Experts of a small language model: 13 layers, vocabulary 37993.
Below are experts of layer 7 (counted from 0) of a mixture-of-experts language model. Rows are named router (the router's row for the expert), down (a neuron's output weights, with its number) and show model dimensions 0-111. Each number is 128 + 32 x the weight over its row's rms, rounded and kept within 0 to 255. Numbers have three digits each.
Before each expert's rows: a language model's description of what the expert responds to. This comes from a sample of Wikipedia text that the model never trained on.

# expert 19
Verbs and participles. Past participles and verbs after was, to, or were, such as used, won, made, released, refuelled, known.
router:132060115104079103127117132110163109204092154165107092104205105151156145131083130112121125148086125033138188154162130102105140172062130133134093083126145136127120125179127077101109172209150092086113139134099055131136146134137125117139108168137123132126065128140149110071092122186102134056054048100183163106171128062106056145141124108099
down0:141187147082137092101107101160144194095119130116149108100082104162152123086190155124162153102148095106134153120128064112104115137055119119108147127193209190100138140112151136097119110125106176127118126089160160176185149099138151070112115180161122178191097109099121094137153097147122130114133073100130111145158157105135144139205143141119
down1:139089145134125155118090085100130158157156044173115174111095126129087088147085110166147104173098136134152086208131084139122181128091147135150154158111091121115137078181107147180128140144145106111117187173116103100080142147110072169087101086070114134167118114112113136138102141105149076125153157103144083085162118170077131097140131197159
down2:082173128155147096075117119126098118098096177138118093124155079164166140098082090151178089159165137102133142175136096136142132194162091092152143119156156134154143135137083153149154126175158107170111136124126135108093113081105137132140130087179171110125132117106060132098098140124090097133119159120111114118120144078073125108165087127120
down3:142111127100136148079098074159165147088107128193139160153100208143113158124142125153123143123116097132159126138123077143143126177132129088147126105159146101186162128065150130112104106090114167176155104142184124100137137161106106136143100133149136173090184115172123116107101040123149115097132104155123052086134064128159152138123129141110
down4:119135168142117109150161103133103101165202156126103135159113121126089117142148168144220131090072166147140153085163098097131104105126135123139139137129109143137146125080121124118107101136121150089149062111114115092113167143114159145079076227138100120106052114118129144115142082166150074132085123089123169124119118134136069202129112110086
down5:112036181162140075161098137122120121176166098170144172141109114159089146165138104128099140100149133108201111090156102105113203167108124114231125165167170129128122087095134105082083189088112122105148186134112176154218093144137142133105127093136103166168092160115096079113134216127113159127128102146084071077163131153145085113134181196156

# expert 11
Table cell separators. Pipe separators between table cells, list dashes and colons in infobox-style lines, plus country codes like ITA, ENG and the word by.
router:116082091112083098113123148089147136102137163185107121081130084140160137120120124122114131150122155083100151137190134106161161175111112127166113169121151135093119128128156128127151146159161124114134116134105127091195161123087098160104100143088124154105132108114156122067079124171104120124094108139164149108163117128071094147254147101080
down0:179119115095171100105124096133198161179082146066083146101135110143137052076127132149142134133100117174089114221124160135074073161139099170077119159123149120106110183133096116099152156139135127129143108117163086103155147074146168173104123144129160092131144157103122116145144106158054142124168104176141171130032156134120143096136129088196
down1:122116183143147175092125094134122101130136145077114114124120171186109106121200147147161114138130141155100143123084159147129127162035141076096131162141151152142115137125105091165132081111135125146111117164180127160182099135143125109121110071142121133130132119074084117084059032127202078141137100071136193164079119105111104123116055132088
down2:134123179093133090119090142103155073152146150150183107123115138172146113082090155121107079162141107087106151131162113119129119072106154111155124126082091089196135136186074138112074097157064136192105106146148113093171142115096116108090116141167138132106118117098105079131125118142106121151071103076081143209138095097084146137160113121128
down3:122154158120147110128129124125158053113061143255074097112129122105143150113120136107092135123079157149108108127147106161145101102087151158111158135165145132080158121133090146105169079100126119186137060167149121187115168113156133189115207117106089162125125154158183177121130189096130162187139125180091108163146128173094125089252114159100
down4:114072117094133095118044079194195106155127143099108136199093106169130093071107133159110136071128098079076144122150103136134148118148166108169107088084078163114134150146082043163124098111127193116116122134076125153078150117180166092148135168139151071093058102075095120097132068085100081135138094101154208131113092123152094086178136149084
down5:102112124132174146101111113155122140139119095148189116125076141139075096099139132077138135141129143105129125096154116137147116149088194203099151092142121106141105147131120100105127173170045134077045088074156154152086097130161156089096198134126138155136137129166067097094181123081097103183202084146160130168215137136184095165180167105083

# expert 1
Numeric measurement pieces. Digits, decimals and unit or coordinate tokens inside measurements, coordinates and statistics tables, such as 206.24, km, °N, %.
router:113121088120124103112102121167128138172065160133133126111133115201126124134138147071114150084098150125105126178155139141132161203112155129179124188120121135129107140108197071056132140139170104148147130136115108125174168125068100149184055179050119142122095108135182122102103090139167123114058135091202154153150073138113075136177109137121
down0:157128154127182090100125117090124119150146154132165143151144163089133119140121142137193177104087096146112135164108126168067111161133120115102089079114177119134135131098128126192096121131090131152086138133111126115112083149141142115135120210116085163117129105104138130058134102098099075103095115162131185146188169171067081207113146187143
down1:115094136156101160202164145151184137201152120090155128125117149131158097154109123111119107140082118126115152106130162152075100116136143157190132122150079123134107130202171087086146136137113140122090167116133118124130145101102088140115155219092173177140126171130128100123100156100140120083096116171159168091120122132141136169075095170136
down2:104067105114140096083153095105159160103161103171135095111082121102159172195174192151195132157140120119113138083099126113103141132113178118083125123051144182139121058140129123097111137095100102089138139138113088179155170096119115124094157117075108151109117074116141109182106106125111090117146154144167101168128117134153079131124103092077
down3:130130146117112116118126050090150121137176155163102077146161121177119191099131138131140125072144101137128064104108153101144125096148152132138117124120138183096154075156157186113113073097127111157156126091144145114186163137151136123117134155200142146118122156159119057179159121125081133100128151135139155123085155163153072168123178143060
down4:115195160112113117127132134159156065198098105084159125154143163113137135187113085186135114063141146118107097120157178149194109173134145105112121118089091102111148144107155096153122094152095035139092137066128125100098121153144111089147114073108101162160118088116109132127136117038148119075110130131156168174085139147067171155145155119099
down5:104137158187082087186121085102180147147203165106158116094108107150111116153105104135113118086142138115146117156149106106105172144109133164134137096154053076122122160151152113099138178103135131099064141101114142084113155169120122096166111231166086165176164191109170172112116163128102166124080134070120157150089149128171139188157106111125

# expert 10
Results table separators. Pipes and decimal points inside sports results and coordinates, plus units and medal words like metres, medalist and throw.
router:135100144091101091155113176125151108126126160197153079078165105132159154167107139147122135166095184095132144165157123118111109153122150117152111179118153142142144152133155059114168102159118114127188169150134095105188154107108135123133116151081103138138131113160164114109135088159090101095101111058190152100126113118111060091111133097087
down0:133067154162146172122155153197125110126069159175121123168138139148171138108122115182130157091117159164100095181153066108136155084165136101087172121124126166158173126113130089142094096143170136109116109078106168151121184109119115145153158165154129115117120092084132140148131112114167175120189071157141107136177156176160143130156088153136
down1:133064116148107180139149171188124157155076153164089157133142153132141110136135132116143130118131160156119078125139170073078127142136097121126147099181076104163077118093128107173143136174099210105129106120125100157118142146157151103116147164141095071101092149074122114180107172154097117122178113174147186169134169106096130178175075154113
down2:070147128120112183147086132096065143148157111172117153118104216134143092135113130121125140126176157143125059142050080122114119121145113188070107114097117183104085131143146165021131142138111096131149145130188133064153109109108105143140152074158089134137110120133153161129152080161092157100186056094102099112139246118112134072097070096052
down3:132120082094162128129140137169090107186122171095126148105138136208116160161093147156111111110085110122088121147218089109094161125083139104149151172171111156103111104191088086098138143123121139115132133094194190075155189167141160140115097159182167161097186098103175140144095201159128103135144147132157099116103177087138191086121129158166
down4:142129104128153098178106137178147175168070063145154185111153115131144095062172117154140153089103141131164120146135116078123128144136097144146183109113111170116103076172170108128142153130167129097111139138158121133115129155180115153084138108142100192050137117070122115107166136113145121171152125099183147155133051117120163143105072149105
down5:093144149107104155062069120096133123160076167100144138134122075153121130105108139113194104065128128112144188092138162101144146142139101106148192099115157129150126111154143078073151111154113139126140139168128044106096114123126126142078145083150131134146082082134105090115178076093120158133125115135074174060147105128105068103046156138178

# expert 14
Biographical dates and roles. Year digits in birth and death ranges of people lists, plus born and occupation words like politician, footballer, member.
router:104118097152087092124081157115112137163150188130116156100109121123182142135085160120128170123102126084116177133184074129143125188128155113175098122161174126097097128124168086152179142163133128120101152101139145158197084134084117133139077184097096149126081117140138110082157122176150143100077134121204155120183158105092083159121159047074
down0:159133121118117125151054116088145135217125192138154144153104159117141040099054112154075143177116100125102119135157141072110146153101166129153144090128096168114144216101160141090124151143131157126092102076147201150134112203148136154140120128082129151179105111077053100148126138162121074093145111141115133158086092123124160173134104096127
down1:145133106110079076167123136152140155136159163110111131083107177145088125158117160138127103129120088090074176086123150135113129136098143174098155085121135131120142114167135178150202156178129146156121062125156161165068110125137183126162130000181097122104134170114049113154106091129130120128107157023132102073102180144142131131086168170119
down2:121157176098129121183078147124127177092175145116131112141169096154088129075126132140101149120132156084155107107174160124119116140074090119176099090183149043057091110147121127159103125103159122151103166187107089068111105212138148067146123052121088121126089213132115119139179086112132152101138107094097165140151137127139104128153107158130
down3:073145087120165174122112145118142146113174134082110090161110095157105130213070112064085094100141130100146082160129136112151091096145127129141151130149146137190157131143114169168132175122069125096143115120120198071172169108087092089119141111169163178141145098083098072129148107177104132157096159156081194109169142093196150131096109114157
down4:165150118059150122145089058128178129152120098130108023119097138136077111158133169141152172098153184133112107086126145101145120227131122194122074122156102208130106166127112154119137147170060186120087163111130167121102091123129165079132113098117134136182084059132099134128162115152127124135222125156141106179107192157062087161110191189145
down5:154168154146117098113190119121168061105175129117134151125130104107075118142147108146097112177137126154119109139094140128100148181136159129126129080151138109115184125157079139150133173155154106093062122169148143124153109119107196109128109148130088121064170148174182111175183175120128133144112162126124075049067132141087117149115140157156

# expert 23
Capital letters and numbers. Single capital letters starting names or acronyms, such as T, K, P, F, and number pieces in scores, dates and grid references.
router:122073091138135114106139124099133183123130133135110159072104083127155125128112203083087176141139172094115156185131108114129160188111160123185127124171102146115163121077162109112126102136156119061108184073114099096175143092099134139149102189112128172125100113135126075078072092190125069134101077051133153122132119127138091135130128057075
down0:088135126125146163145149113166123170095185095069140155058100103138138073169130122117196171115129109146113140143075089127121118147060114166151104192134120104101165130103071096101088142111121156119101145144145158133140148128090162109166108152114156147136114136133138077165180134101091110163129140111181166189113148129134142131161070123104
down1:124147146182122102117112085129175161144139143129147074129161115125195086177137090133105115110152139107182131168125175103100109052126086170097115099162125109132114081117147124120128134147146090104138150163166129202171149134113112144158191125111217146125097145095141100111164130141088105139122134094110167102093130090149150100080097123179
down2:126134173150112149147111167098173128168129141116132107132169151116069079173141124147133126118120106114121137135149071120139134163112087167075106098169147126108124104122155134125140189134115112136101091118086127152162094150137111142072192153121149127110167150133147121083151089137094091063159152101119156217164095103150213119160151167152
down3:147173144098112127078123110098155161143119097110108166168099096124168121103112136136128116104203053172163064139071114135157097149138150155139095095099125104105169110131153199116097104127102132149070019119136206181159129155144179163117097123149120109158076136205181136141090096097083115194126157137150159084187169163127102130157169131061
down4:132126057118207122095045144147172104141150176109162131158078071135147115113145119149118122130103164174143097152124094147117219102113153141133095109128149124166165129162143159119116167167119160122104114101140181141125150124164143127206169173171158076166167147181132114128110220182156146145130148118128132160105123073154182141098118102126
down5:113099139135120141053151113149167091119148057166107108101183111139181155070124109090128184081129125076102121163103202136096108202107144073112194180135112121108121154128160142134141099126113124144152153141151106098150155124155103087082165141119126168138158159160038157180172113129140129122147108136116109154118153134086114135135104166096

# expert 0
Prepositions before phrases. Prepositions that open a noun phrase or date, mostly in, of, at, from, on, during, often sentence-initial In or On.
router:101067099084080115131092134127186159163148148173120151155143130128133164121124162141091162092129159088105148172153119088120131194113088106158105096097211132088130138126146069156156105170111123146164144124071084109177145171157153171133057178115110187112079097130171093135102118184156079091070115094196145113149082118101092094117120096090
down0:109156101151124134135178101104148131105099144090142123128104142147117100143166056160122077070050184105144139079095130117171109133196145085135130148125112139187143114163157188082163170198126098109112110140164104089097181177165054076097137167129115142173121159118111087148105119114184128154166161119154114112130135092119132182120108138128
down1:125125133173110144138145098181084156153156125117156140068137096185112119065180170124149114098137026125049096143090194119131161140091125117189137119076138168181088118124186095178156119127110145153124152069069132124084147060124130156122124162167064119113132125109207171124102113147140148077157131152151153087127095194079197105069094139087
down2:164158075169091148107125075109144139095121110105111148120219082142136165127132126092151170115156142134108132086090192138098063100138156188174117100168111119105123101142143151102085116108095152160115171144202191139132148095106134059096048138121114113112133061092125145128086095155071159117126154141093194190096092155130153110118105111112
down3:100168064146069177106134148122124098074117162151089121102151127190076113105127107155123102163122170117137117087184187131140158114077204119079142124106147171105157078145134070140134149188158098161150104115138073054110174153205079108143039104165164127141106108197157168051105098154130170118103095162101118115080117139157124110158152116063
down4:161123144152081037101109090090111154132099152172128137141120098202120151113128063105183098186107123095126172091114106097140062104146116104169130199109080105140154144133095152133134137148115106134086105115134065110164090118082152089145152136060111077124135117156114096163126117154116144111155107198128150121101118126133084084142152122153
down5:152157172171096134104117132177109104156125087147081099096059124132145100093104153160120094113147084136107122090139092162099178141131137157138162129182164124081079111177086115131143127143104139098108131137091094090164119114086091130137147198114151107186151141103084116155136043076138101133169086119103093114155169103157076119143063133083

# expert 17
Paragraph and heading breaks. Double line breaks after sentences and == section heading markers, especially in species lists and article boundaries.
router:139143100122100119091142133097105155202172168203101085130134132123162121123124148126146132085124158121087173152129099098069155186113182103141102113122173149139093207125139059126122125163090125139110167106148115132209176146108133124171088154125088140109122110162157081097083106168121149114112112111126146140132089046130068098144102113134
down0:156135150124185119181182076153109097138102089105175140148090126137063120191162139130094093134118122064103119136148134134192120155095134166109125163146110175112125116151112059175146135125081079153086144128113099100114178113138123148106175156129160129092128055143132137103171165145107145109150146077139112125106125170086104123117162134185
down1:175127095114162109080143137112108155162133154091153119084084068110098122177124136171159123155160145126058097128125176231205100096137102170092135083144086084129149156123113155060063107080107083124141110130118129124165128127190150097135104135145163099140144166081163149157105106126113152116089120161079108137171099117156110099097112127129
down2:075095126101097098098149133135124170039133167089145127118162176125129083075153115193088131135106171158058124101123183191159145148122117147131114097124164091156123164085136084114122117209140080161076102142110138164064143140099140098130114042161089136045078112108188149172160172103134113118126196109132157112181155092118152087135112112110
down3:119127183174122103168063084150185117187121101169185099125162133127127083162109142136152136142118108120135122158121104103136148162164186184130059185101143124139159062092144091122168155141138077115104059116141069130099074112130121160138087112140184114155127092202110096190181153149109119122079121133116067182062150159152114157119128099119
down4:176089094132161118081126140112078155104165089149136133121116095114152152078150216128113186177139115102183123141110156118117109078142132141103104146105144147115166087130145114186205099139151149068081083112096072135165085119120195076163112066135142096162130096084083129118121173127159167085184111135102154136097123210089099115110104110165
down5:141141164122130134153131125140176126138158132173084158134084137093165099139149179117147174103074164184197087096146048139122080107159099172126098144116140116092083106138122117152138137091147129165148086104127119119192151134135086102158114142133115122082171094121080183123146096043124158104088126182195093111110104171121144140113171124133